Weights of a small mixture-of-experts language model, trained from scratch on English Wikipedia.
Experts: 32 SwiGLU neurons an expert, a sigmoid router, a shared expert of 64 neurons.
Below are experts of layer 4 (counted from 0) of a mixture-of-experts language model. Rows are named router (the router's row for the expert), gate (a neuron's input weights, with its number), up (a neuron's input weights, with its number), down (a neuron's output weights, with its number) and show model dimensions 0-63. Each number is 128 + 32 x the weight over its row's rms, rounded and kept within 0 to 255. Numbers have three digits each.
After each expert's rows: "mostly gets" lists some tokens that are sent to it at least half of the time. This comes from a sample of Wikipedia text that the model never trained on.

# expert 4
router:167120097118083102124171078077192159160119185156148105099170103172085206145111180138149174165140121109111119107122147125055103115131158112192154168116146129126083122174105144160127164172100142
gate6:130132103138137082164132066094192158136142123186085115097116115145123162148112153155098134133104112131097094087119182160099121123147158148150138155082148138076127081131085140148119139177064143
up6:136100162155122114103133191105176178123139116032155166183116135147131150134167114181110119131174127126130123155093150101072110109073130188086054088136088164176157083141102102185117155116132104
down6:163130061114147044105159146137117122116137139153152108112142167093072147109124154159080144122178076137065136121166097123140138132123086106116154100183106050062099107149145131206143090062172112
gate7:107088158131107093144201047085155127099110153117119120113153072112085112140124118118131157110130130181154094162072124161086112129142124111158111154094153162128070126135129115178171082189120158
up7:141135144151093147110087085080102122150077151096161157124157161109125065165156136115094114098144095152148101083159140203174110101192082167071109089099120102134141116078139061142121153082084156
down7:130181114136126124171129045109209147147116154112119095165154135063165129099127130141079096120146100131146057134142177129124165138167179121145069150140095145115194121084137087126103087149157166
gate8:097138128164133126086134107091130148171066114172183164147144100177170145076061109175125153137147084100089101161063150175097075082151110107154148084166152141187021085137125161137119137165094118
up8:146190112159067154089135078099151192126199149115116174149117091147088142126184142150123175167174120114115132178124113113161086108056132071120128195106115126165100130112149160128129136185126154
down8:162106093195084131127101163180184172101118154148098061093117066156070093131086134118115098161187117162151150138082110147192093133143097182164145138149159099175116140117097149140143118167128095
mostly gets: "=", "\n\n", " .", " =", ".", "!"

# expert 60
router:085158148121084141097132144091162097173064161175145176132094057157131113163057122124133170150141101145122167077134120111110152087112080102133194159149119099078090097142105135139093130142131137
gate0:178110199089141137079162105078127149129061131112130095115137112088100137138078132152101134116153151126120168164152137071090120139151116089108238112128134063148113060136155118123126081144122100
up0:132116103110098165128109093133149164113107058086132136080147115104133117159157127166117129117122105142140098074096102170127108133234085107136156144093047148102103170124121167087136086083156132
down0:182169139108140089155156072128083128137136100175135094183106153181140135154157124089158155168131140090174132113154107170146130098157112129142090110143167117102116169130073173083110102116114148
gate1:152105089100117093101158091183209129098096135136097128115119073127142201129124116125077160174135109118068194118127105115101098125128092124162126141191104108131076113123147133165105110078085100
up1:074101172091116168144076133149111123097116153088164095118154158145131045105144085124135106162110146090103124125169125132174137098126095047144147111079132130111119058134131096150161083135069056
down1:103055091127112142140173151097047123136150149155125140135118190120152104169085120207149147139157199138163125105139118098072132164138149128152086156185076154117136098106103109129116143130154118
gate2:135122139139091166118123139120162146111154164108149092105114124210172109099072136146136194191130095155145123187144105115092120167139105105126134067199145131183122059207135082113193104175148121
up2:138156135127101099181189087129119197112148069139091159133136173158102130156100094086143192147170162144157112149147168117086110170155138119179138083133149104120069113142158109115097126142081124
down2:094132167010090114152067139128098203169094129143116129145190146089114107207163116110113108169152154124081216123121116166124134130124144118069101077084126119185164103090146132139118139154096169
mostly gets: "ff", "imb", " King", " Port", "zz", " Paul"

# expert 0
router:140108107163065124100136113120172137133143163144120135078114129169074137140099151135139213161082121124094127107102148080120138139174120086169180099191114140099110099101165163173145130177139139
gate1:165086180082101080162163120148120142113122122126150148122118154186130138071067172132193109098124136122103116161114121134135093068192189160147153105093175136140174065048134083143064082193098129
up1:078182138180095157143121122168129095103180130121136140113173118111117175115157095128061102122097057082190081161140106140122132174124177073081181113158094159045160143148134141119189151168101151
down1:089151150148159129133142215115154080162150124086145133108086201108120100136129120114162141159132129142122140106169090128127132130185099103144080128170098110120089187100144086151146131156165118
gate2:149093141121140131083133160143147164113147164173066136124133128101181139137112096109157133092091079078168174072113161102123137177150065131153197090176121128196167126131148131153115134144143198
up2:132126140159149188086092085196116099111131129103097158083127134116034183094184108092128176164130221144122140133171117123139130143111149109147127134085169110064075092139131111167109139125099119
down2:090096171092164120158146156134086161125171168067179151172145084163095069149132128119155107166109055181155131155160115104140157113125136128137123170138140144108162124117112116160120105164127128
gate3:126168138154143161166119144092168060089140129143120126112091128133045150139123118187174179142139123121119072148106114106080151136131098161178062126121100171134184153077126123156149138127130151
up3:063149142079145170153109152102165138131110164178120181111089108147123170149103128096084112157079157128126106091080122099164109152116125068102087107131151099088152166122121131098132148122115167
down3:070146117140144178124143111144139199072050124099100048115109124122131126149153065121114104086155076136109089114128127152110087149125135090158125172073102120118119144109122129128096090163093091
mostly gets: " C", " R", " St", " M", " Le", " Al"

# expert 48
router:156148129130094107111114088122168154111132168136140154084133103166084152116137190103129147116075096116131134115112136081110124105114125105171156125210112175142134118088113151171138140207089175
gate0:126170112088073159155058088114158130073147180095135134124086154110106084164128112117057132110104106111109169134127174141084165074116183142171168130158218154142161149181089129162121149208103170
up0:122162134024156192132156184140110087131109081126078131111156124110157173137150092100159132063128134132136172172101118112107142175074170091135159089095139135136132097141113140175133127117099126
down0:105199114111112159130141086086084121139144200152106151125155181075155121165126136064083127135105110153123121167104122088090148114067128167123118074132128161177085126124083157145152070099096076
gate1:212121098115099165131143124137141110152114168125128130180108062165122186142119117108141172081026126171085115160154159072081109132103144113148116100098094087133134114106095202132169138114102101
up1:082138078132114083144114141124131118112130098149158081086106115167135165117168118153156156189119176139088184165043074134114169182117135098167131129181090120046071126125156166112115156128104127
down1:156164054103147122114138101098084061100157177123100073157130101119133177140087139094143144109071002120186159129136113097099155061128068167125077087071112119175158111175129108122152160153105084
gate2:141120154146133206107058127137156109080137169122091157099186106189098137142159134094104165157074091154129141164067150085104144201159059123145182113132101132151132135074179171156109127176145213
up2:195099101087121114144158112154080109171167165113165130171153146127108134097122084183124144120160099047148098105172075140198156066129141123164164130126096097096100105168133151144166116142091083
down2:220129127115131167137146163162115107140108141114169124146174108106113149123127153107132193143135180096117085143145068173138119102148130140171146103141095111148103118145132158162137136166127114
mostly gets: " W", " C", " p", " T", " St", " R"

# expert 29
router:130050126094085105125145136150185157086131167086124172124130161117046145130096193139157117173086112083124150126113133082117161110125106048155184103156151107140080125127110166136156152191081119
gate0:206082121105079140085176123142142134118127153106147125139097232129124161101126144149174158163128109120105133150093132106096124162121143141127178143062110156127170115119155176166146157108176141
up0:095113105174106142134125125094138147095139130090136168146156146108123106157168134167113171109109136110154092129125106102144131093141140120098144121159157168113081110120134106116129103142062093
down0:100127173176163127103103153148172097183138097146138098231143042076110134101152050092131158107100132109159112089089108136127117161150127147092102129187155155141119159109139106135123153137117125
gate1:133122076147137188140147107182202137133120118126159171129175161105121140136132101117130140169144172149134164062132078093121133113124102092126118136173197110164125177121078148119107116133100089
up1:113130135114118173142096149106123129164068080099139123162158140132111094136171140119078147110106149125096089085139128126143151123114109144122153094090135132088159131155059080148159101133115081
down1:133095175074146134151119057109085060109100131092077037171122090119140113147099144124168118144111100150113101201132086189151140129157107111133121165158106125162133069110104142117064135158114142
gate2:151147190124136140110151166151114157129192120161096142141144187153050156153138214098075168081114146143150168069107142100103186109118141084190122098138140168131089135100132168150119168167119094
up2:134161149130115147179113148089102040128144171112191105159130099097146112177075095139156090093141128148152152155124084119137107106107142157083130164131142117120107081124105128130168182093121135
down2:122120133140138116104092139146097150132164126119075129140091133158103107157142210137072170118157189136133096140171144129102167105171175119129132125170124104166102115067089116077090106084131182
mostly gets: " res", " qu", " cl", " fa", " dis", " re"

# expert 46
router:170081129151129097103158068132144159140116151184144116128166093130123156164101181112174176191172116077082155110160158081097138091158123116146128113139189122088105107134134174169113098193070152
gate0:177120094114149152052124129162168125148114151151126145075112056086102094152072141138138182105100085085116136183174182111104120118140118130130097123084085169115088157130141171145152105137116204
up0:088141068122115110072080125140147102183135161169121144131131120170153119131085116144156160109120153085136117092169181136108194106140081157102153091170158082129088151143085131130204123123143145
down0:133159126178117137099101133088132099087068125076138135123142125117120110140095117170140103197167114152103122116182140129118068157143185188102134120126103141208158131163084148149118131136074165
gate1:144109159158136122075115071178163144092030137138074138080099101131168141126117151159108142151082120155128106127150216185124071172128147095108110137146158102111088112089113111189152155126099138
up1:117109113086150097139114165100185125154203135175095111158105131191108126095071151123119157083128077135164166167133091151164100105148120068087155117122118156105134155111173123114083178157110128
down1:125159136071149144147174138129128135151185191101107132121160166175120048093038148162104107135118107111119127152131090118118147134133103107104140120118070185174104111167094060126105179158154107
gate2:142084149204125090052113146073132129125132132145121106105083120084112177116064165088076157194127104096150213115121137082154133141152122147120165148121122139133113162163159157142146153134136163
up2:130095140128144117130165153135106193133207083108150135147113145151163146169139210085093135154204134085103156169164112106103151102129162152074154100179168114117106126118121123088144115172158179
down2:188087136112114094145093150212119116074144119096116067106188056131079115086159113120170097118152148133147194144144076110134131149096112173108165178149114121117121097098151132082145094099189143
mostly gets: "\n ", " •", " *", " ENG", " [", "\n   "

# expert 24
router:120120171147112093112135075117212122143141181172121137176103123172055145165110166124160201127130118101151169104205165145128158112119133134085134094135184136084066138173120175157109098145070151
gate0:094106122109118121137117088148225111085153159135144138126140065138091088087110140128083160128081124100138175130189114124170126151132125135111178151098123066136138119137105154170129120124078142
up0:158116199122167042127116142139092115135072096179140120133126166102150134123092089096159152155158202111130138141129107139103094124162120128180080128075082031156142108107107080158143102117108095
down0:127114138093089120154180103105151108085118098159117124091122175167119117128131104070081106099183054072094148112130121082167090119121118097110077153121141123065072120191093104108099134123076120
gate1:117159192160146076186182110113153144126143187126125102079112138185099080154079180121095159127161135140177139162101143142094146118130119101104165095056109172123121096143145121093120122137169121
up1:145125134139126141152093119114167145064110142162115136067071134098104125106138197071108169156142140123124140158041107157102123099174120124076116089141158092155126148140108134113104141160105032
down1:129139152183119110068181139120111075118115116162137107130228109143101103134092143163126115071143119125187148177108091170123153164171139142097109095136082164145140093146171171124111084138191094
gate2:134109192095103075145142106159195193080140136139152143122087098132160148121145207155142161132148107168150155163123095171156136147107115124063128128111109144178153142124147175147145112189121151
up2:161126112157076209054136200146124121108143126086145108112111143101192165062069167110118120152206133135184120145096142100138127120162056118137102126165061125146152113127111123150110098139164115
down2:110138123146162111043103145093114093166136139132144145130123133135118117102108088136168119050147143151154121140134214129128093129101133156195139163114133136212146113092141128112159106134195084
mostly gets: "ni", "di", "ci", "li", "ali", "vi"

# expert 26
router:140139125102131121132115155055170153163077169143116133171091063147124119162048144114158153167134087116144115109139159128076150137082073118130243174190162093082084109101079142150125078161121135
gate0:169171128110169104128140166065143174124100049136120123129051139143154125088077147092128165138142119129107105140087121089089126163090097103186177148119095116070114114157128179118134090154108140
up0:101135139086115119129089092190117120107126099129114156077162134119086107129101138144121095101182123182130107215099141115182130145152168189134156143098085170194170167121102153121153115129120116
down0:124133111152154160079143129114114120112100133197153070136184084158112098147221100087105157150095085128172092141152141164167069082154177112134154131126116157106126090120206199124127132165098116
gate1:141133154070128120126133111056099177155117171152111139147123140122101115164116027116090099179148115119139105129167143108118147176127117171139137188149127102077134123153053154172103135152080070
up1:127162127131141168153122137150099165141155158148129107199140121145151096125059160074123188119155118189180124121172149103172116148141143193115117130111130142098124135193108095074127156127086096
down1:098147158141200143124177121141142128138125065111119121099155114131161147159165182115116106107129255172072093107087121114170159091100158103118163074124122115173148141149173106083121137155162188
gate2:176100107121118088102133103081082201100121109113174134126096127143128125172049152172173148147112115134118113132133150106094126102151108118165189169139161166056110105045114119114174134162147124
up2:198108156126136094095085117172118176132193137162193107166089143069118154135109123105115140106151103066103069155224132126178115122149109107183098149131038136132067104117123148151152101097122131
down2:137124164114240181132104106120208207194085182084079150146119087090147125172141111093117115093140137098153128125089154111130123136083155114145061140163180100132135099113174135130110167126131124
mostly gets: "tt", " List", "est", "ford", "ald", "rd"

# expert 38
router:156120162129114143104109081157143118128105126188171125114193125172133207157132159132141186175134138072085115069191153092107147085148120113112163083209173122101074109160114162132134094164078196
gate0:187135146099148094117100125128175086123132122164176202118187097114119136103125168166102153167163139072115146115183159105083113097181137106157174122151161120115160154137187163113117101153119146
up0:201155151183217087088104112126123149083150165127122175184114119166121165166141124111108130105146134175106136151104114131117105185109134115078127097050140096112082196147137089082136111062126085
down0:151230112155140112152097132170142127110069124124087130112100130140135102128142138151105110142134076111141135138144112090101161072151094188114137164161089102138145163128176118114101150135104164
gate1:143156103102125101126077142129150125109129169109147176126118092141136164146161147118180118117141130126125139119147194155106157089143190112138150118153119071101061098152153186149155129137143125
up1:100181102113178135110109136094151152114134120110142200072070086139095127141082215089201108116163107148087162117069192137106076130144144110136067171100177159124083090079172133134189120159152124
down1:080159190136160160147156103117160110184100089108103121156076111127170126119080102031147145112142151166118145132120109192118049107135129169128114181136130162197122157134077122119103103119117118
gate2:157129168151185106090113059127113107134132130106097128120144178183182209111158112119138146148131123126109171129138140130096102083204154127166114092166141139139145127213176140142126073138114110
up2:110071132179174176170106143113152118092169102049107092129108143143114194195124081139131072138137124093088070063078145163110157184154159151126108122164124095152112099195122095093155099153134163
down2:128130172201151142164079102144185091171129097172076129128137193099096156154149186074111099156115118156159148133110030169077184125123092093113103105154091111105100102119085143092126156155137119
mostly gets: "Personal", "|", " cap", " inter", " •", "Pro"